config.toml
n_experts = 192
experts_per_token = 4
beta1 = 0.95
max_steps = 8655
Below are experts of layer 4 (counted from 0) of a mixture-of-experts language model. Rows are named router (the router's row for the expert), up (a neuron's input weights, with its number), down (a neuron's output weights, with its number) and show model dimensions 0-127. Each number is 200 + 40 x the weight over its row's rms, rounded and kept within 0 to 999.
After each expert's rows: "comes before" lists some tokens at least twice as common just after its tokens as in all text; "mostly gets" lists some tokens that are sent to it at least half of the time. This comes from a sample of Wikipedia text that the model never trained on. Tokens count by the router's weight.

# expert 188
router,193,190,253,225,171,165,216,210,236,225,205,206,214,179,161,283,199,195,234,298,153,251,229,267,164,226,167,176,182,191,230,185,250,177,207,219,143,244,167,233,172,186,190,189,198,150,181,182,269,175,153,137,193,198,225,168,186,209,168,99,267,254,225,171,191,111,220,134,157,224,177,139,138,221,212,127,261,157,202,221,165,171,240,267,191,209,152,197,213,271,142,154,254,104,190,154,169,136,173,141,204,224,213,187,270,239,213,214,187,167,174,176,277,215,168,260,132,166,196,251,202,182,199,206,172,163,212,223
up0,173,210,217,177,164,264,199,196,226,198,199,253,226,280,284,170,188,172,260,130,181,204,168,172,252,162,204,190,165,146,247,153,274,172,197,148,153,164,250,210,144,226,167,233,269,229,192,168,204,229,189,224,183,151,274,214,193,243,183,207,254,201,260,182,182,179,208,285,227,153,178,247,235,172,159,224,246,218,201,227,173,227,199,143,179,181,190,204,197,180,147,107,195,249,260,150,197,281,136,232,225,132,173,164,219,207,183,124,173,183,148,243,235,263,167,179,178,94,160,245,245,211,205,192,150,245,224,219
down0,153,152,198,188,144,160,230,136,156,187,216,182,231,180,248,230,225,195,156,259,160,166,180,154,212,194,170,202,279,249,194,164,234,208,237,208,152,192,116,90,195,203,230,130,135,257,186,190,217,218,196,131,202,215,171,237,160,224,263,220,157,232,164,199,176,190,217,170,242,179,151,181,163,203,212,245,316,210,243,86,150,151,217,158,273,210,237,197,201,174,179,236,239,182,264,136,183,176,185,258,124,204,191,148,206,245,234,174,207,175,188,136,253,150,165,170,228,243,159,166,227,194,199,190,218,196,188,258
up1,156,223,160,208,209,180,260,180,209,216,181,197,211,161,228,189,212,228,229,153,198,225,198,169,221,206,263,253,109,157,222,201,132,240,180,290,204,218,258,182,169,260,194,213,166,225,214,190,146,164,183,203,281,197,190,151,122,203,182,227,218,166,238,199,202,192,204,236,202,108,172,195,140,280,164,186,228,173,137,238,203,126,282,234,178,162,274,222,255,176,221,260,264,194,252,195,233,115,218,148,180,287,227,230,183,215,226,258,186,210,151,245,212,269,184,228,219,208,216,127,205,176,108,212,213,202,206,138
down1,192,162,223,189,187,165,177,181,187,162,274,202,163,209,191,195,215,259,192,231,208,201,230,191,177,227,51,236,182,164,165,180,215,176,319,168,256,144,168,214,227,195,154,224,140,181,211,230,182,294,214,191,130,173,184,137,292,158,178,224,200,189,260,208,210,195,118,248,232,278,239,139,248,169,212,201,201,168,196,216,167,184,96,210,213,266,132,247,236,196,190,189,199,186,157,215,216,207,197,188,182,211,204,126,172,180,139,191,178,172,260,206,185,122,234,183,190,244,185,238,182,220,225,165,278,210,185,228
comes before: " the", " 19", " a", " 18", "di", "st"
mostly gets: " into", "In", " in", "After", " during", "On"

# expert 104
router,124,156,221,193,209,191,132,233,206,291,181,204,268,214,206,204,200,151,195,292,86,197,217,156,227,267,148,228,157,200,281,182,207,161,171,253,195,231,163,209,150,169,194,108,237,171,164,183,242,205,155,214,238,266,245,231,229,211,210,173,253,279,252,193,230,178,249,179,176,216,201,142,189,243,190,132,181,156,164,180,201,161,233,269,172,182,141,223,219,202,174,230,187,160,152,165,184,135,214,177,183,200,203,188,216,259,224,214,183,162,199,185,146,194,123,265,208,187,230,248,285,169,233,231,220,130,225,222
up0,189,240,206,184,211,125,172,201,153,145,189,258,214,179,93,260,177,205,207,273,211,178,193,202,186,147,174,181,274,237,237,235,177,259,147,207,228,201,188,221,230,247,273,195,160,148,199,173,247,115,202,164,259,174,164,187,171,221,246,183,180,168,258,211,217,186,244,121,211,200,177,180,207,160,169,224,151,266,239,147,249,262,228,226,189,218,118,237,258,235,210,292,320,201,230,193,177,240,231,212,181,189,218,201,163,267,243,153,241,192,152,194,163,192,206,168,192,184,193,232,188,176,143,210,192,158,289,230
down0,174,244,236,213,210,155,291,231,160,210,236,188,149,235,236,226,216,285,196,179,220,248,136,121,231,210,246,240,213,188,191,159,115,227,209,184,156,191,197,245,114,270,217,234,213,186,179,137,162,232,209,244,210,210,166,185,123,196,191,212,177,189,193,157,219,217,245,172,145,181,205,197,212,244,103,170,189,170,211,273,187,245,259,155,239,223,159,170,152,116,98,254,207,190,202,222,200,177,173,249,154,228,151,157,198,295,128,192,191,168,205,167,251,158,244,158,199,153,235,160,188,250,207,238,212,206,224,187
up1,189,265,121,199,289,236,198,247,230,119,216,152,237,252,196,179,231,181,217,142,207,169,112,244,212,207,233,186,242,217,203,271,220,182,227,238,183,153,220,187,219,198,234,262,225,240,254,165,215,215,255,150,180,213,197,143,261,179,160,230,213,196,287,214,114,247,154,134,206,158,177,224,263,134,158,208,210,229,149,246,172,220,140,291,189,177,123,165,236,252,204,190,149,205,205,224,175,179,209,147,252,214,140,184,166,186,170,207,208,234,208,210,137,228,234,230,120,194,193,228,133,223,212,186,256,178,185,165
down1,221,238,243,242,168,180,155,138,177,175,213,178,263,271,208,233,202,225,182,242,182,205,244,156,135,184,257,171,145,161,179,171,136,180,209,263,241,202,205,285,245,238,114,154,234,127,206,241,199,227,170,167,264,128,173,123,182,210,223,174,156,203,207,120,212,179,171,141,273,213,236,206,181,174,177,202,256,194,176,130,238,209,187,157,188,289,164,236,236,252,206,157,249,150,223,192,208,220,168,255,163,191,154,179,213,150,138,186,251,172,187,193,230,220,116,204,187,236,190,221,261,197,172,151,247,168,247,151
comes before: " ", "ly", " time", " life", " as", " f"
mostly gets: " new", " large", " same", " early", " small", " original"

# expert 51
router,162,192,221,164,189,204,129,249,205,219,145,257,243,235,205,221,237,149,197,266,153,262,254,199,247,174,181,175,140,211,224,159,217,157,215,250,122,220,209,251,73,171,204,180,176,96,160,166,210,229,165,228,259,190,215,217,210,197,212,211,239,261,226,164,222,191,234,132,177,189,173,188,201,207,201,140,214,158,157,204,213,145,270,253,204,170,191,230,145,196,196,192,192,173,214,194,195,211,104,164,164,231,174,274,190,240,180,155,195,160,155,215,241,151,233,251,157,201,140,267,248,134,203,211,226,107,250,229
up4,185,296,216,232,263,222,205,275,154,164,180,222,178,186,196,251,199,196,244,226,157,226,212,177,267,149,237,89,214,131,177,164,222,191,255,245,172,222,213,260,191,174,215,157,249,207,193,205,129,253,222,168,203,160,162,198,191,163,193,147,147,247,235,152,187,152,228,215,251,125,199,220,248,173,181,305,226,174,217,192,172,253,222,197,205,208,96,270,275,233,202,183,226,172,227,175,254,186,183,176,269,237,143,169,113,182,205,249,224,145,164,186,244,214,219,222,187,231,172,254,236,230,182,191,250,175,186,187
down4,134,276,192,230,141,223,252,210,153,187,163,166,291,193,247,167,139,214,171,128,171,211,176,223,254,199,232,152,207,221,220,211,245,167,138,211,247,136,203,184,171,225,193,140,154,222,272,186,140,227,215,237,275,204,222,208,169,233,237,182,215,174,218,172,176,241,224,155,246,199,206,251,258,170,193,225,160,208,181,143,206,196,225,197,148,197,140,169,213,169,164,362,146,204,157,146,255,178,263,188,199,198,246,187,230,243,233,180,203,176,146,212,196,176,215,164,144,268,169,175,272,197,208,219,201,180,204,283
up5,220,207,198,234,149,256,194,193,230,207,219,187,190,161,241,209,246,253,185,204,212,212,205,174,232,259,205,130,231,191,184,86,174,207,229,232,270,158,252,203,211,270,156,146,227,217,192,192,234,147,259,204,213,177,234,235,160,233,194,151,159,165,223,231,178,206,182,187,181,243,249,221,182,166,212,196,188,190,155,190,145,248,187,217,223,188,133,155,210,127,130,211,314,165,276,127,164,199,277,215,198,138,142,152,219,181,213,150,189,195,217,191,251,203,117,96,81,209,205,196,219,209,183,255,224,175,208,224
down5,250,216,207,147,168,204,134,216,207,233,231,212,244,168,225,227,208,177,129,153,183,224,214,231,230,250,194,103,200,192,213,229,162,240,179,184,247,173,218,227,243,145,167,216,227,231,184,250,275,205,228,162,186,219,234,220,216,221,178,108,205,209,173,131,199,185,252,205,155,153,270,239,148,261,252,174,233,239,201,197,183,163,214,200,244,232,215,228,111,185,182,145,248,259,249,233,217,197,313,171,164,158,145,226,225,214,174,153,150,262,204,163,205,204,75,209,156,255,203,293,179,196,158,242,236,200,190,195
comes before: " ", " and", ",", " of", "ly", " in"
mostly gets: "ological", "ible", " political", "ical", "ious", "ful"

# expert 191
router,166,190,236,208,185,153,153,227,220,259,209,213,288,199,142,245,228,189,242,263,158,227,200,199,189,272,154,190,157,186,219,240,167,161,237,228,178,264,117,185,195,215,196,186,236,125,202,150,232,200,108,128,239,193,281,182,215,219,149,205,192,249,250,147,198,183,239,204,173,201,152,176,176,221,192,196,212,119,170,177,162,151,153,226,205,176,155,229,181,219,140,226,207,211,207,170,203,142,142,169,174,252,161,217,221,228,102,204,164,171,109,186,325,186,190,261,144,225,197,253,197,165,189,215,184,168,267,207
up0,170,194,164,262,205,161,161,241,189,271,225,181,193,215,247,245,237,273,227,176,128,197,216,247,131,171,226,160,192,145,148,206,274,217,177,230,206,189,123,118,216,192,216,164,167,147,191,236,229,203,205,92,209,203,147,276,196,186,204,221,214,219,246,267,238,199,222,228,178,168,256,180,149,241,262,217,204,182,210,168,221,93,212,260,195,198,197,149,177,151,208,193,214,246,206,138,255,218,183,218,215,131,175,168,146,152,215,162,154,242,165,210,111,206,198,169,225,249,185,213,181,112,224,155,222,200,271,165
down0,186,175,231,182,216,259,205,195,268,153,182,185,243,324,149,257,259,253,175,201,216,240,177,117,147,246,224,260,224,191,231,195,269,188,149,204,231,179,145,199,154,137,153,239,212,193,188,222,212,205,198,170,240,212,139,218,229,225,177,219,226,187,249,186,187,226,233,240,283,158,207,201,216,225,249,230,221,187,117,252,183,235,207,232,145,190,218,198,176,159,205,291,157,202,155,216,250,219,257,289,225,187,181,222,229,216,210,144,196,123,264,257,219,236,149,185,214,124,150,203,172,222,197,143,217,273,188,248
up1,202,186,210,290,136,157,195,205,241,162,188,198,227,140,222,142,178,191,218,117,230,249,144,251,161,229,195,189,236,262,217,144,143,141,191,209,193,160,206,219,171,263,97,165,191,202,163,215,210,179,152,222,189,213,203,179,170,159,261,188,220,209,209,201,259,178,208,169,229,205,169,168,152,177,182,167,189,207,209,180,146,100,214,166,175,176,155,279,225,122,242,161,280,276,251,158,228,125,227,176,198,167,249,236,208,173,166,270,241,219,151,161,245,202,200,222,195,260,207,248,120,210,187,234,223,198,125,157
down1,189,204,183,199,215,303,108,174,199,244,248,186,209,203,269,199,258,187,262,211,207,287,205,272,235,147,243,185,280,258,195,207,203,247,236,198,169,121,274,101,232,108,168,199,167,207,187,176,265,243,226,190,199,163,115,125,220,176,158,203,299,200,264,306,171,193,238,202,201,260,218,139,237,199,230,211,203,209,223,200,229,186,206,240,226,262,240,196,197,222,208,189,210,212,206,186,231,165,204,188,181,182,120,203,187,195,213,207,223,189,225,185,190,203,160,206,185,289,136,176,198,195,200,198,223,161,208,178
comes before: " the", " ", " a", " be", " re", " his"
mostly gets: " and", " but", " including", " or", " to", " than"

# expert 38
router,200,197,256,185,253,221,156,235,275,278,191,169,200,235,144,254,275,163,216,246,210,214,274,282,186,271,177,215,204,190,235,198,176,157,171,253,184,249,154,195,139,196,227,206,227,142,188,210,212,151,169,190,236,222,274,132,230,229,174,221,252,244,273,178,201,190,230,156,192,267,192,200,204,289,228,187,223,115,158,183,216,176,219,230,130,154,216,247,194,240,170,196,198,224,197,182,192,191,198,192,185,237,187,220,168,236,118,191,186,187,117,191,184,146,169,228,138,178,251,205,180,136,283,205,130,197,292,174
up19,207,264,211,243,242,190,236,167,273,168,179,166,263,196,212,213,175,187,215,121,163,197,230,207,195,210,209,143,150,141,152,134,234,244,175,246,202,78,240,165,168,179,221,176,215,263,176,147,232,174,209,165,170,192,286,165,186,149,170,215,121,213,187,122,181,231,184,237,138,234,214,206,162,154,162,166,233,226,199,206,273,234,162,232,210,193,260,169,228,195,171,236,221,188,246,108,135,138,227,231,231,157,176,238,182,205,286,168,186,176,212,176,188,137,193,230,219,159,132,172,226,195,122,236,159,239,188,163
down19,175,150,167,195,158,196,275,227,157,194,176,208,186,181,217,196,155,300,163,241,230,192,234,194,214,233,250,226,130,241,233,192,221,197,198,156,199,268,113,177,229,261,257,234,181,152,243,214,242,177,219,204,294,161,238,243,172,268,260,165,212,230,172,211,214,177,204,194,248,182,181,168,192,89,227,233,162,207,180,231,221,165,290,184,185,219,111,183,197,262,188,203,196,173,229,246,191,267,221,189,230,283,276,174,231,215,163,148,241,183,155,241,204,231,202,169,143,234,259,196,149,199,215,132,167,195,130,178
up20,182,202,203,169,218,211,235,257,199,250,214,225,176,159,225,172,133,226,207,261,135,272,120,136,251,259,201,230,253,169,240,231,255,168,237,244,195,197,220,202,134,253,166,143,136,231,185,188,217,206,137,137,230,209,193,246,139,242,178,264,170,154,163,260,174,219,207,133,111,204,223,219,202,169,131,255,169,199,186,231,213,233,236,165,258,214,211,236,180,191,171,187,150,174,201,289,215,190,161,184,246,156,224,146,197,212,173,199,188,175,226,274,236,229,119,210,270,120,200,204,232,143,166,218,233,251,232,175
down20,213,165,142,239,158,159,209,133,155,150,163,204,236,160,203,185,189,180,180,186,203,177,152,175,211,248,210,215,212,194,187,296,148,204,208,285,199,254,150,220,185,151,216,239,193,240,191,235,196,227,148,189,154,105,184,215,185,222,183,143,213,224,197,199,259,200,253,229,229,199,180,140,181,155,159,278,181,251,194,211,271,165,219,229,218,195,231,170,237,139,224,160,139,198,252,130,256,212,253,268,160,196,277,198,204,186,238,177,132,164,202,192,225,98,242,154,179,226,145,257,296,238,165,241,230,251,162,208
comes before: " and", " the", " but", " which", " he", " who"
mostly gets: ",", "),", "—"

# expert 72
router,171,214,232,158,213,183,151,216,214,280,191,174,195,210,164,302,224,167,221,253,192,233,237,249,173,268,146,170,204,175,311,179,235,154,211,202,148,266,156,235,197,235,215,212,182,178,150,192,275,178,189,220,239,219,224,161,211,230,121,143,258,191,197,207,256,139,231,197,182,256,142,142,125,195,277,170,252,169,165,193,193,177,199,252,105,199,135,200,176,226,158,170,225,203,179,194,165,130,136,186,165,222,217,190,244,180,134,198,194,185,189,176,186,184,191,236,122,179,252,254,226,187,209,216,130,162,267,190
up0,228,165,235,280,167,277,264,232,192,277,194,192,186,286,180,155,146,163,199,185,178,199,180,261,191,253,174,214,223,237,271,201,166,188,176,231,239,199,160,175,188,260,181,176,202,319,235,262,98,239,106,142,176,173,174,213,250,246,182,200,197,257,197,184,111,252,209,279,185,166,216,229,223,216,183,224,161,227,231,192,189,216,191,195,240,154,179,218,230,193,213,227,200,265,174,207,123,209,259,215,251,175,274,176,167,173,176,259,188,178,192,196,216,223,170,226,186,200,184,255,197,296,169,186,194,143,180,180
down0,200,287,235,220,176,216,165,141,166,220,200,234,279,211,228,258,166,147,265,181,176,248,148,216,181,194,207,220,273,242,59,232,168,217,167,147,193,203,197,235,159,158,192,171,274,172,138,245,262,237,250,203,195,183,206,186,126,153,180,177,217,181,220,203,212,179,163,253,137,233,201,157,215,210,207,165,224,222,157,201,216,211,174,157,192,204,217,215,187,226,255,220,147,209,128,248,218,264,178,179,197,143,179,252,271,246,164,209,239,188,208,185,171,247,257,159,180,295,260,244,133,157,183,226,216,176,267,177
up1,157,241,233,199,203,228,176,198,134,133,148,190,169,214,125,220,201,216,131,207,156,264,240,208,199,208,158,196,248,219,218,228,200,167,157,190,245,180,231,285,162,215,223,261,232,238,248,218,199,249,164,160,156,151,175,100,232,141,157,173,225,188,225,108,242,214,288,274,151,247,183,247,200,122,154,203,157,215,185,178,184,278,171,271,117,182,198,199,163,237,252,190,179,251,205,228,165,207,173,263,99,189,190,222,221,150,195,199,169,264,158,187,195,182,220,250,216,194,194,221,222,230,180,145,224,225,222,191
down1,231,130,184,278,192,151,162,184,191,209,165,277,272,273,289,149,194,195,158,240,188,246,252,155,176,182,214,180,258,205,209,190,143,253,177,226,158,159,117,174,188,163,207,152,192,221,229,185,221,222,171,226,179,209,198,184,165,197,199,208,184,208,140,171,224,200,206,252,234,265,200,168,188,202,189,223,221,267,218,132,263,186,218,262,221,220,98,191,306,199,172,195,123,198,239,201,230,186,182,149,257,235,219,186,197,212,254,211,138,142,201,263,137,191,166,231,212,200,209,184,235,223,247,267,282,237,147,253
comes before: " the", " 19", " a", " his", "ten", " 18"
mostly gets: " during", " before", " at", " from", " after", " until"

# expert 175
router,201,145,265,204,173,186,183,237,259,226,227,204,223,270,201,294,255,146,216,234,156,170,258,159,235,220,143,232,215,178,200,137,166,160,202,229,189,223,165,251,85,196,193,202,255,210,163,176,235,168,161,213,292,250,224,152,204,209,206,229,219,274,247,142,200,188,205,170,188,163,184,216,195,174,190,171,299,217,154,220,226,134,246,220,176,211,188,283,178,189,172,187,176,252,168,161,233,173,241,214,143,200,146,216,209,212,176,173,203,198,174,211,198,133,209,283,165,122,197,231,290,174,150,223,150,150,216,138
up0,218,225,247,211,213,120,246,340,220,274,156,245,186,235,190,258,266,216,178,193,228,182,224,183,219,214,164,153,226,194,185,236,178,189,243,248,209,183,126,212,134,150,288,243,206,161,162,209,185,241,200,227,231,215,302,190,204,186,208,232,162,183,225,213,178,211,249,185,252,203,181,258,193,285,201,237,276,257,213,226,174,184,196,229,189,212,178,241,195,185,242,210,238,183,164,91,243,255,228,279,198,224,176,202,191,247,162,231,208,221,210,152,249,260,212,202,157,235,170,253,216,173,184,110,244,247,201,187
down0,178,250,132,173,258,116,170,223,204,265,165,224,161,208,179,217,201,156,145,221,221,156,185,192,184,187,223,227,127,203,183,182,169,241,180,212,248,156,277,202,285,136,225,167,221,151,161,192,247,228,205,288,202,160,181,222,193,199,255,156,192,161,221,169,152,202,221,207,216,241,187,189,124,199,248,230,139,207,200,195,199,202,240,153,229,148,159,281,200,228,170,127,218,179,225,275,228,303,240,149,191,227,233,248,276,213,196,146,180,139,251,178,150,273,255,181,221,161,185,159,183,157,182,191,189,153,272,213
up1,171,113,173,114,218,200,230,111,254,202,166,201,196,165,172,204,232,293,210,186,196,136,194,181,273,204,122,203,240,196,210,241,137,230,200,228,255,112,218,179,214,214,189,189,230,106,196,173,200,89,232,210,163,237,213,226,225,132,174,210,86,193,262,203,233,246,222,220,184,186,259,203,149,252,253,205,253,183,193,136,232,198,224,154,183,213,162,199,195,251,160,219,206,234,202,144,204,144,247,236,125,228,225,232,230,251,200,268,243,214,184,225,151,177,219,163,186,147,199,215,182,190,188,192,251,184,184,193
down1,248,239,248,201,161,229,199,262,207,145,192,220,242,206,221,161,124,254,263,204,159,92,180,197,193,160,193,203,144,229,237,200,196,243,217,245,169,194,215,186,240,202,242,187,158,112,263,178,164,208,209,234,165,212,211,193,196,239,192,208,263,174,217,173,203,188,164,161,257,202,89,133,282,162,234,185,267,154,178,287,166,209,213,243,107,201,236,158,139,150,204,195,193,174,286,161,155,196,136,212,214,232,201,201,198,200,249,159,167,144,242,234,209,189,231,222,265,156,194,168,169,214,186,255,223,269,199,239
comes before: "ly", "ed", " to", "fe", "for", " of"
mostly gets: "ef", " main", " open", " original", "ful", " control"

# expert 44
router,165,149,204,161,256,201,145,221,236,219,186,221,272,195,189,224,210,146,226,250,151,305,197,233,185,214,207,202,190,196,261,238,215,197,191,237,181,230,178,216,170,208,243,216,219,178,194,276,216,158,147,214,213,274,267,244,271,214,211,140,205,202,213,186,201,175,209,167,193,255,162,183,177,223,217,192,273,140,131,197,220,126,202,259,167,108,171,195,161,231,145,230,261,245,193,155,154,215,182,198,143,222,160,236,181,215,209,163,205,173,174,140,270,140,169,209,152,156,261,280,263,144,223,253,109,198,222,146
up10,226,214,332,263,206,107,234,206,205,173,156,222,162,178,159,214,188,161,179,250,168,106,191,244,251,159,205,190,142,159,205,186,185,178,171,241,227,137,201,190,206,263,193,232,223,196,231,251,236,257,188,195,220,147,231,207,160,179,226,216,175,196,225,167,191,180,186,225,264,231,345,151,190,166,265,247,156,226,185,185,171,213,190,147,211,169,234,172,145,165,243,205,61,207,195,238,194,186,141,149,192,189,165,219,192,196,182,204,240,196,259,223,233,140,258,254,242,139,222,193,223,202,229,186,220,195,179,188
down10,201,169,190,142,141,245,261,198,226,205,126,161,176,243,218,156,200,229,202,194,168,137,222,230,165,163,96,174,181,273,171,224,123,227,227,228,254,216,179,175,188,206,165,191,260,173,168,196,229,180,162,306,217,161,151,165,190,292,206,175,208,184,176,196,204,147,248,245,206,178,252,261,215,276,209,164,199,301,174,265,235,193,182,199,141,173,227,198,254,195,222,311,169,166,229,229,169,232,149,187,129,270,196,245,173,158,171,164,207,207,240,182,224,164,284,193,184,149,204,207,194,181,222,200,155,180,176,209
up11,150,205,247,204,206,163,166,202,226,253,250,142,253,182,210,250,233,117,204,183,164,154,206,192,193,162,220,187,187,221,238,208,143,164,221,143,200,258,211,157,227,208,196,229,196,195,188,193,199,188,161,146,246,229,148,231,265,270,202,169,335,237,225,172,236,186,144,212,174,148,196,220,260,296,236,308,188,197,220,206,214,275,159,198,239,194,188,266,247,169,193,186,195,172,213,168,267,205,183,232,217,152,247,242,135,233,170,192,211,226,196,199,184,154,186,229,178,162,112,281,219,187,90,213,172,245,213,198
down11,218,165,235,282,211,182,206,184,228,167,166,255,105,286,221,177,189,151,192,135,220,234,196,184,281,203,172,174,147,91,184,179,227,152,154,221,200,194,179,277,165,209,182,152,221,137,259,217,187,238,228,213,219,241,168,236,191,164,181,282,205,99,179,181,153,161,155,218,217,185,277,148,198,188,189,231,179,118,167,301,166,216,194,202,221,190,226,234,251,199,210,166,184,186,258,233,169,157,183,290,232,172,221,164,111,209,183,181,164,223,184,169,205,148,148,166,171,186,256,200,202,177,166,193,222,169,216,219
comes before: ",", ".", " of", " and", " in", " were"
mostly gets: "ities", " people", " services", " children", "ations", " women"

# expert 99
router,173,217,229,171,275,179,184,217,246,215,129,185,248,287,197,231,269,162,162,302,188,206,266,191,257,216,146,184,219,196,204,137,206,186,173,192,143,211,188,240,141,125,217,203,242,187,181,232,224,190,67,230,186,215,246,220,227,248,151,180,175,259,260,205,208,206,194,160,127,199,179,202,130,246,244,162,214,172,194,197,164,199,213,195,202,155,211,241,228,217,181,204,256,242,155,201,208,123,181,207,179,265,125,226,235,211,175,180,163,185,182,186,195,128,85,167,221,201,238,234,180,184,273,182,139,161,208,207
up0,231,211,219,206,186,157,148,195,135,167,134,197,170,255,167,218,62,212,177,254,200,253,227,241,269,133,173,153,172,233,193,236,160,146,229,189,329,213,250,167,183,233,189,163,196,187,193,230,187,195,224,206,131,191,196,178,257,238,181,101,169,252,204,160,244,201,221,223,179,223,127,174,254,169,230,208,212,227,159,255,194,157,170,190,165,266,195,178,242,294,241,155,174,153,201,223,118,239,157,150,177,187,127,137,225,238,203,188,214,184,217,176,225,234,196,187,175,250,184,166,242,189,204,208,233,227,210,177
down0,215,141,201,242,201,160,192,253,267,203,154,151,197,163,188,152,209,223,197,259,215,103,214,199,203,187,263,157,209,174,132,187,160,218,174,170,209,137,245,225,216,235,141,170,167,203,160,190,297,214,150,237,212,215,175,175,222,132,221,185,161,213,250,244,163,221,248,206,204,183,250,235,244,182,167,205,186,239,236,262,129,164,209,157,202,138,231,208,223,249,165,293,220,236,206,164,146,226,254,157,236,204,214,263,203,156,169,163,167,134,209,147,184,240,175,139,162,300,155,157,184,227,160,152,208,272,248,252
up1,258,256,147,136,199,222,185,197,181,204,173,283,150,215,188,252,174,247,184,219,168,216,224,196,199,216,162,174,141,204,233,152,239,232,133,204,214,194,126,244,206,229,254,203,173,206,251,145,157,204,170,198,216,246,252,288,276,167,137,192,218,173,242,250,248,211,154,158,176,252,212,231,248,233,245,186,243,202,209,241,269,188,264,224,261,160,166,271,162,176,207,209,180,168,201,205,252,252,105,198,205,197,200,153,217,277,234,196,194,133,206,130,201,208,266,204,225,248,124,250,166,159,202,220,142,199,270,197
down1,281,134,287,204,195,161,204,185,256,169,134,168,192,177,169,167,171,150,195,170,242,234,178,178,113,241,204,178,169,245,224,170,273,160,221,227,167,234,270,210,182,144,136,187,277,199,182,211,252,191,265,271,230,231,145,147,211,176,219,164,216,180,222,157,170,196,234,239,192,158,225,243,261,235,196,154,165,154,95,202,131,218,186,194,216,264,192,231,247,145,145,187,238,208,210,256,280,139,198,226,190,156,232,169,249,225,193,205,190,141,196,245,274,204,193,208,219,213,244,285,216,193,157,166,184,218,199,205
comes before: "g", ",", "ing", "n", " of", "ed"
mostly gets: "mer", "er", " back", " head", "]", "ber"

# expert 77
router,168,182,242,169,195,180,163,227,240,253,231,150,242,208,178,263,225,140,175,230,142,237,216,225,157,224,183,185,159,178,213,191,253,134,244,256,160,250,158,231,230,180,198,208,203,191,153,199,253,177,154,217,246,157,203,199,165,228,152,195,277,230,229,186,182,196,221,101,190,254,172,121,190,239,235,180,237,126,143,168,159,195,291,218,185,142,210,257,153,242,189,188,199,165,173,132,155,199,170,146,119,244,176,190,214,244,126,232,155,220,178,187,295,206,159,253,158,156,269,256,214,201,176,155,168,176,243,168
up0,183,180,213,217,202,186,254,199,221,217,195,204,302,249,251,177,178,233,125,209,200,204,273,275,189,217,90,229,193,271,233,180,271,111,249,199,226,144,255,170,195,227,231,178,202,157,162,235,265,163,176,196,159,238,230,117,185,284,250,208,147,203,209,201,188,194,216,172,214,166,279,129,213,245,221,197,238,216,182,189,165,169,181,254,294,209,187,164,210,198,146,231,200,166,232,215,243,240,150,189,313,201,182,162,194,184,171,185,221,193,217,223,198,226,154,176,152,188,259,164,193,256,226,178,165,220,131,169
down0,163,340,194,208,209,249,208,202,221,92,171,181,217,199,261,221,160,162,125,213,224,222,190,156,214,217,300,207,224,249,250,184,167,171,171,164,208,205,167,235,245,167,187,187,190,187,203,241,200,202,201,129,208,228,207,297,256,251,235,104,179,233,212,215,287,200,265,167,115,223,198,228,226,138,221,199,219,175,140,177,132,187,222,195,218,207,195,148,230,207,238,198,180,217,170,211,268,234,220,200,159,144,178,245,159,205,234,194,188,221,236,200,208,206,197,241,206,257,174,200,234,308,231,185,195,139,139,192
up1,221,179,146,147,251,190,145,250,129,277,221,152,265,212,165,178,252,204,179,126,161,228,243,204,211,155,254,174,205,209,274,206,194,261,163,221,199,210,214,252,205,253,211,112,268,200,185,248,247,162,225,178,213,235,206,217,249,252,166,296,171,246,224,198,225,207,220,205,279,204,199,162,184,215,186,217,158,265,233,220,255,155,219,203,189,161,229,212,135,188,118,259,169,280,211,165,170,224,168,196,180,266,182,193,157,253,144,210,218,274,230,267,168,197,214,183,169,166,254,236,142,242,219,136,186,188,162,202
down1,240,236,189,192,225,199,227,233,223,246,326,158,274,183,132,222,245,144,257,299,160,163,170,199,194,187,207,187,150,140,171,221,221,182,171,209,223,224,193,170,250,257,204,270,220,196,245,230,225,202,212,262,142,252,229,190,242,146,174,217,152,209,179,152,241,266,176,186,165,303,157,242,178,176,190,164,166,178,160,175,203,216,230,214,208,215,222,235,259,268,198,158,145,231,200,242,208,233,214,178,263,182,255,165,282,129,265,222,202,233,202,230,212,247,185,258,177,188,218,148,232,199,149,188,134,260,224,192
comes before: " the", " a", " his", "ten", " its", "fer"
mostly gets: " of", " with", " among", "With", " by", " against"